config.yaml
n_layer: 16
d_model: 512
n_experts: 128
experts_per_token: 6
d_expert: 64
d_shared_expert: 0
activation: "swiglu"
moe_layers: [1, 2, 3, 4, 5, 6, 7, 8, 9, 10, 11, 12, 13, 14, 15]
router_score: "softmax"
normalize_top_k: true
routed_scale: 2.5
balance_loss: 0.00119
balance_bias: true
router_logit_norm: 2.0
init_std_router: 0.0122
lr_router: 0.000505
n_head: 8
n_kv_head: 2
head_dim: 64
vocab_size: 8192
norm: "layernorm"
norm_place: "pre"
norm_eps: 1e-06
positions: "rope"
rope_base: 2890.0
rope_fraction: 1.0
qk_norm: true
attn_scale: 0.125
tie_embeddings: false
parallel_block: false
init: "normal"
init_std_qkv: 0.0248
init_std_o: 0.0307
init_std_up: 0.0354
init_std_down: 0.0354
optimizer: "adam_hyperball"
lr: 0.00772
lr_mult_o: 0.715
beta1: 0.9
lr_head: 0.00557
warmup_steps: 320
schedule: "wsd"
decay_fraction: 1.0
decay_shape: "linear"
final_lr_fraction: 0.02
batch_tokens: 131072
seq_len: 1024
doc_mask: false
train_tokens: 1427000000
steps: 10888
dataset: "wikipedia_en"
Below are experts of layer 6 (counted from 0) of a mixture-of-experts language model. Rows are named router (the router's row for the expert), gate (a neuron's input weights, with its number), up (a neuron's input weights, with its number), down (a neuron's output weights, with its number) and show model dimensions 0-31. Each number is 500 + 40 x the weight over its row's rms, rounded and kept within 0 to 999. Numbers have three digits each.
Before each expert's rows: "comes before" lists some tokens at least twice as common just after its tokens as in all text; "comes after" lists some tokens at least twice as common just before its tokens as in all text. This comes from a sample of Wikipedia text that the model never trained on. Tokens count by the router's weight.

# expert 41
comes before: " the", " a", " as", " to", " he", "ing"
comes after: ",", " (", "ed", "\"", " which", "—"
router:534518499574522498457457425505512558582457517357561545518516500482510509488536465533476490448435
gate0:575523473492557531556540481533557516526444419526435487490513453449442518575544442512563495519479
up0:502466541481535539548494573561536559485469406544509501555517487499492448531461473494518432487522
down0:564493445539504507497517477512493479442555532484460420407500490406565468484502479502552520605434
gate1:470533486477468440495520463493510498446496562503476516583556479476467474553522492522426553464527
up1:480454508496507566454488563436446490550511459517508458409435518527519467456441506526499499509477
down1:484541521405554574519528468484517526508574567564489448479485498484452524466521454522526526563498
gate2:491498563523522522481496477537528441543478528492534489500496554601466534528482496477480525502469
up2:587523470483495489507486418511470571535499567508499531478560473422515462517530519507511471508472
down2:488473466486500511514524499541508538554465517485493517574456541538499549473545436436479446508475
gate3:570500448504537469579448471488498482564460512586571487515559469528530478561569488442493485529498
up3:453472511476506595410544539454515489455560484493527455505436489462443463479412493552504538502505
down3:466480546562487472447517541490488533503422515512501502466534486532496487470537461508475524481545
gate4:573483512492455523510460467438465425473469504494515499433521589506489489490467608473479511479516
up4:545459522518505455515442472464456523511447455505550514535575552485485501440504570508495521467459
down4:453463512519532475463504463494494487463447475540594552596565512497433481525553493439512580476454
gate5:435483528458428424514507486487545497516507563500469527507509427417519483520518448576486493478471
up5:488535515491459410483568479554504483441507523506471510503549478475471448504523436461548489510493
down5:574418496549462508504446502513478570471505554511488460400498471437541524517556560483514519483493
gate6:517523455499509502459496469516530601527538543495508536516471516536468458555553515509536450521500
up6:503468521532531451479509505472580536511537496477515525525481476517557480512490526491483461481495
down6:506452543551511488435479585469443474451501501472560551489519514472534536488464478488535527477560
gate7:507600526506443494508476442558588420529499517493550483515496566527517388467475480529483561488452
up7:540511471467605525518519529545538530527539439542533515434486443478439472525552532482498565500468
down7:511546456525441591528437512531525545459444524494583510484519501498540511530464572504384519406442
gate8:451534495516541520560530474470511527534481560492480500572531533532455557462457507465517529574530
up8:498526488538566503489450505449532506544525494494483503507490518508496555485451473458505476552505
down8:476475565501530457510512452492513441447517521463528531573544521498413526525483513457510449451512
gate9:458490477523536454588503502514537530503525484504465498588530510524492581466550459469473506508459
up9:448478570496484565480552578524491516595569527457473464461463437515536552471536491496469451506465
down9:521525456467506517485471494487508446542533457481498586476495517514470482472546450499542500556452
gate10:466507475503493473450484509441459429478484485494514583478541426431484459516526547544527484488515
up10:479523437501517528525481461533512543462508576502525503526468448436550538554474477555497465501547
down10:467555507583467555485491558558564551542546421464425489526524528498429513417533487500415497499495
gate11:410554479498524500482516477450487462519502554499489488570514543481454536539543458447476528482510
up11:569501496498430454518480470468433482455470449509533453496535524522468511516496491534561465522443
down11:482574515380469500399486599425552495555547527493510464513475501529443525489519558481493496531493
gate12:463493587498416480528527494432426528505559578491527460500456489553517523484517544459483458464495
up12:565591534503432453525479468503397462501580528484551461484515532515500487514526489480518492489509
down12:513470485455507439514487543572544505514464451466503545530507394517415514511506520526521431536471
gate13:491561558471566538479540469419513449450516537447485561477575518548482574501509429491569575514559
up13:494529454460511481441574468447463501457499535488495520500501537536482572503508515543572553543489
down13:576480494561505440528464482494525448494464521514480472520500528517514537451524561523459479491551
gate14:512533500524506494527466510485532542501540514498472538545546501508444466487481514540501534482508
up14:550554509501523466546495471624524512572468463490563460488469517471490544506524474525482424495564
down14:547494566549476543449494531488481499479499583538485416470492512510485440501496480491515533540485
gate15:564505505475521494518471487496495526557444541505444476518474465464464510533518464440553497511492
up15:507512516499506536483519540488522481496555489469610605593576568582505551476492482510457512523473
down15:493559548433488540499445474519534494495562640520492504419484517513533480507533517468551446490478
gate16:463514525522467498533472586473486481520422556507482507525499491530501501442495476444483475511481
up16:488458493509515454427424519474526447520455546512447515577515471527544540434560560458516467486520
down16:462454493498517423513494537525475495504478433475516518483430512501519444506506546508470543531490

# expert 81
comes before: "=", " |", "-", "|", " also", "See"
comes after: "=", "|", "\n\n", ")", " 1", " 2"
router:480516510517457491465490511507467477495496482469459581519550530551487470553553438509541479503516
gate0:415479524481513562489497478501480481507469485531508526536536489512535482553444484517489539482475
up0:500508516519497568459465547513508463516577444452503492525525559548514537530518463526455527517459
down0:489496535433522392494450458583456521560449576485480524529555574511540569486518515492501473520475
gate1:522544512504478599495465465484536410536475493536511466506504486509530522413441467513447482481424
up1:551542480509508583459494475486526448478502508529492445506492511498475546418473492506472542480466
down1:514449557576554463465467515507431557540484510483439468511515537550523502468528457549492438390506
gate2:398475478512479569528476477536543491502547504479488507490507501511495466540450497483512465472504
up2:481461567545487481500527471555462459620602531457466531545484476516485416581447491464522497471457
down2:483547417457442512530472493493525518451540427542569490520553510539485521476573497501463540506480
gate3:470490514514584489529515521452479556499445495535497517460576555528483444470548478596487603552582
up3:509526519513575509494463533473482508537465542541501473435516526500572487431494493530513515568543
down3:534523447539575513487522430560461461486534559494536554541490538519519466493406544506525525449492
gate4:566538523484536429534592507495453560473452568431482478546481549528433498508480475411452543514482
up4:514518478504536443523522506527525548491481535455462466540529534535478465497407445412486558510486
down4:438582541531484496496449417462507446527493520505513498544479559487518476503514529504517557539562
gate5:477515463474515555498532488564479531547479453464501490429474520579453470516478521519474488485533
up5:531518525465550461510503515439527482411528478547538478542501515457549488490515484558468513486508
down5:548577517502523498510463470541540436447528477522494500441519528601556515481503463521495529551436
gate6:419462505503532473517497523450456533475440465457569480501539582528588491461547482579449505506509
up6:555548465483454509507552515469535495523490511529465477509478459528478570604504486427522580534570
down6:489561467506512506511506529502456478453563454495499474483533477535504593500441496471447502546474
gate7:455503526480492534599447498530473497540477548492480465516463517533508483572420472447466495486493
up7:545491474556500475388524551496535491464575469452512535492547509481453516438525517542505526517480
down7:472527450527485538582512491484533492523551446493543519474466498468417514545469498460407574481467
gate8:459544451469473510463489532482415503457499513595504477464471536483484533535437481557538491506484
up8:427572471529464576487474511451472463447528505563508473452462534496503541536458462527516586494535
down8:485432428461519541486451489499499432557427512484486500558430498467493479584554572501516500604517
gate9:520473471492475489486514460471513497531535520441502478529485477481470517531450471428499517438493
up9:499482449476492447554479475454500471494485492475531501480489471416500521518475482459450483500456
down9:462494506550515512514462472501439473486484529414504480517446502515565495453488475513581505478474
gate10:583513470496475483456489510491509535499537530515533505504504518517478470518567465461514525526498
up10:536547505494466489446458499454491528482532548517523503486574550547481527509528483477493464488456
down10:546511502493479495519494514542530446549497508516447534544499512476505503507483554490480453541422
gate11:575504521522513485488410507520509452496439485532499474395488484396540514487539525616509493477508
up11:540503488500457485493517455569534509519430469520481472452462497386476557487465492579508497483562
down11:452441565469480489460432482472548536486485516506491463557551501469466575497416500503452524454464
gate12:522494473467557521497506490493510550593501533466525444433456481525479416553466488493461477548504
up12:563515538522505507466510450490433529566507550425493479469493465553450359554508524511436518517472
down12:522551496505400553603497530513514454484519529506497554516498513562512542543483512485482440549529
gate13:433506466522481540445427499507534526522511492455495525482529541504539545496513512492473503613523
up13:504420442502585503476512489484527479528445557494537491449476494458477546520430546484490451567428
down13:567487438374482517568499489445481517442473467576501419545499496415407420483543480424485446430465
gate14:554563582511483491522486565492463505544495521488472508478482507452539538523551455522528395531463
up14:556473560511538484549493486525480579507519493433544500480531545431494503461500462523452461536459
down14:495533544520508488468503476499502491478519449433467485495536459519473422476552558484476504588569
gate15:586483510476484535524555450510549503507472466494479484535513509508499544470453515394437471462520
up15:479590498548501488512429558495448546544551496499492511501497508501486402529540500530554528527528
down15:521452471430538531498508522504532518469490502477527561529498570466478529513519447550445570499539
gate16:474508495536458483525514578398462500477516576454529480491475507507450536541516445464496481526495
up16:469484560517465545454528552451476486478532538473490473563537550556502507510473470525521477507495
down16:503478442571466512533516512461460508522522591487577521526496461497568477472516487507478545469440

# expert 32
comes before: " the", " a", " \"", " that", " it", " he"
comes after: " to", " with", " by", " as", "ed", " of"
router:533540474563522437510480513493465489449470472488513461477522529541494489466466506478561479545522
gate0:504389527488440476510488439485581575387407482521533543567484508526460490556423473464571489473485
up0:467524483550460510497470510575513464487509526466584437414485514487452509480488518468506518593482
down0:474500532441510472463526496489559365490502537471448501531449513493521446564511527487460481407535
gate1:540457474497508539444439547434472523481485516528458540527536486443438536435508572542452468490465
up1:516498454495464482526482495467467493480509489600453547486490482487481528449473493510509474463471
down1:498441509465487471488557504542505460546513494553515494399506520565553473513540478530531491570509
gate2:503465509470523517517499519489500487511520518519460501436456511567608477501489484460546512571469
up2:505477499490465495500473535496491474522502540551496594418516483525643475551437496506518499515500
down2:491523527459536512529506460469483487478477519491506484461543491560515500538501542484527479539526
gate3:486467462491523529448468558446500483504528536456527481478435459552532446513520502573522445535515
up3:512414457525537472503478529504484465478532567445511459414454484541522444486473471543579473516559
down3:495528492508510539469509452567489518515542504533523539511525499518570517484480518548469496463497
gate4:459576462495535488504559472469542520489471513457473493512572496540547445500485525512510499490435
up4:528522500503446481460466510466508542427431476519460492497512549491455461540485480599530496522489
down4:562552564447442505460418550528480495493499453528553518538466510485460515527542485504428454519490
gate5:476448505502497525508505469410566443489461519507478485558502534477525485584482524496454565418496
up5:499546495480574504504448505585515462461509519537467519473520427568522524481448522503499540508541
down5:538535465495512516537477523507495494528438509447478504513493552433502516549479448427547471471485
gate6:549614499475451533454540471486474497523498503500516566475503525508542521424455500545543472489483
up6:471550517483549465523469533455494512513489515466512560488452453530480572494467515509575511498549
down6:514473509585391451487522484514554562438461557490472516498457499461495505519500470457470460522488
gate7:457479488506482516565466479453518429489483491524461489571501550507490493506501542513495571545464
up7:482511599535423514533491589588484510511480407536499527440473479425458488464454481492558536517399
down7:511470519473539573478511546479488470508498471524542530490452536543521523553515478525487560555540
gate8:509461547515443487457514472489524532452444562494448495572502501462567520614548442477492399506480
up8:549471536542448539500502480488497422417491497515504417491476534506555514595488459475480478488481
down8:414471505512501458476562518511538476519524511535521538427563474496508482460555494533482420524459
gate9:472484542490515523469547488517574485475456464486561520534443511539501430548536541505567472449478
up9:474531507484533501481513510434542498476465526567480494547502468490525526448425559540526523485488
down9:488554395532467520486493503568500516446440478503517505587556484482532568533502463508475612469496
gate10:490479544501523449526504513407531480450523504488512414528510489461426429535489475486478516507546
up10:529437480519466516555525507576497540469487484469446569451455505526541567523467555453511443559433
down10:517503498498525449479505565498545503431467480489411534508474475480465452465489484482507441517506
gate11:422448572547497427536453500556464548536514451464482497551483435529620507491484460491513453503509
up11:647520394450601572523464483483511453575457517498563496463535610533486485564526484557483525517475
down11:470459536517489466525580545501424493482497434514484528525464551496487592517493509477527531390515
gate12:508457421506406517508516455530502410469445512436556503513484478493489468549528493517473524499546
up12:429503495528521495535476448536527408483497520470471412547543455478495499532535536464523457527542
down12:549513491514466567521597534502476552500497547492412445498505533528562507557559442500535500455463
gate13:561509528555544495576458516440531496546521525463528525519520483481548427494508498550461441504528
up13:561455450509509527492493491523525542540507481481485524540431488532488473511556554470618444500508
down13:472492477462470542432530541571524543462511436538525497556513511496515513463488473552495461509529
gate14:524577528491517454485490533491471505441493473580490528502521480475491465405435490436545477513446
up14:524516518502447498471523534470536462543520501453505481478521488506494478472513560478494517569475
down14:533441572481532490587471421519558479492526447497481469438450536472540528514460491534455503482537
gate15:499546536494499491500531498506534466570504464422573532541568548538471481482436485557526502502448
up15:490450475481549550502560522541513569451485521496538496454510503474477445530446503507582556512493
down15:500511559541476473480507418429503502568528421519535492489515557436526570448547495498454404477531
gate16:625522490496568483470496487471462537482462569430524522543528550467446471421487559543490519451432
up16:494468486507518484528538515533553414524490483502554550456499504579545514563505491471534546498525
down16:493538474425553516542466538507485492535410508504497554500477571470541476480463521476499496461489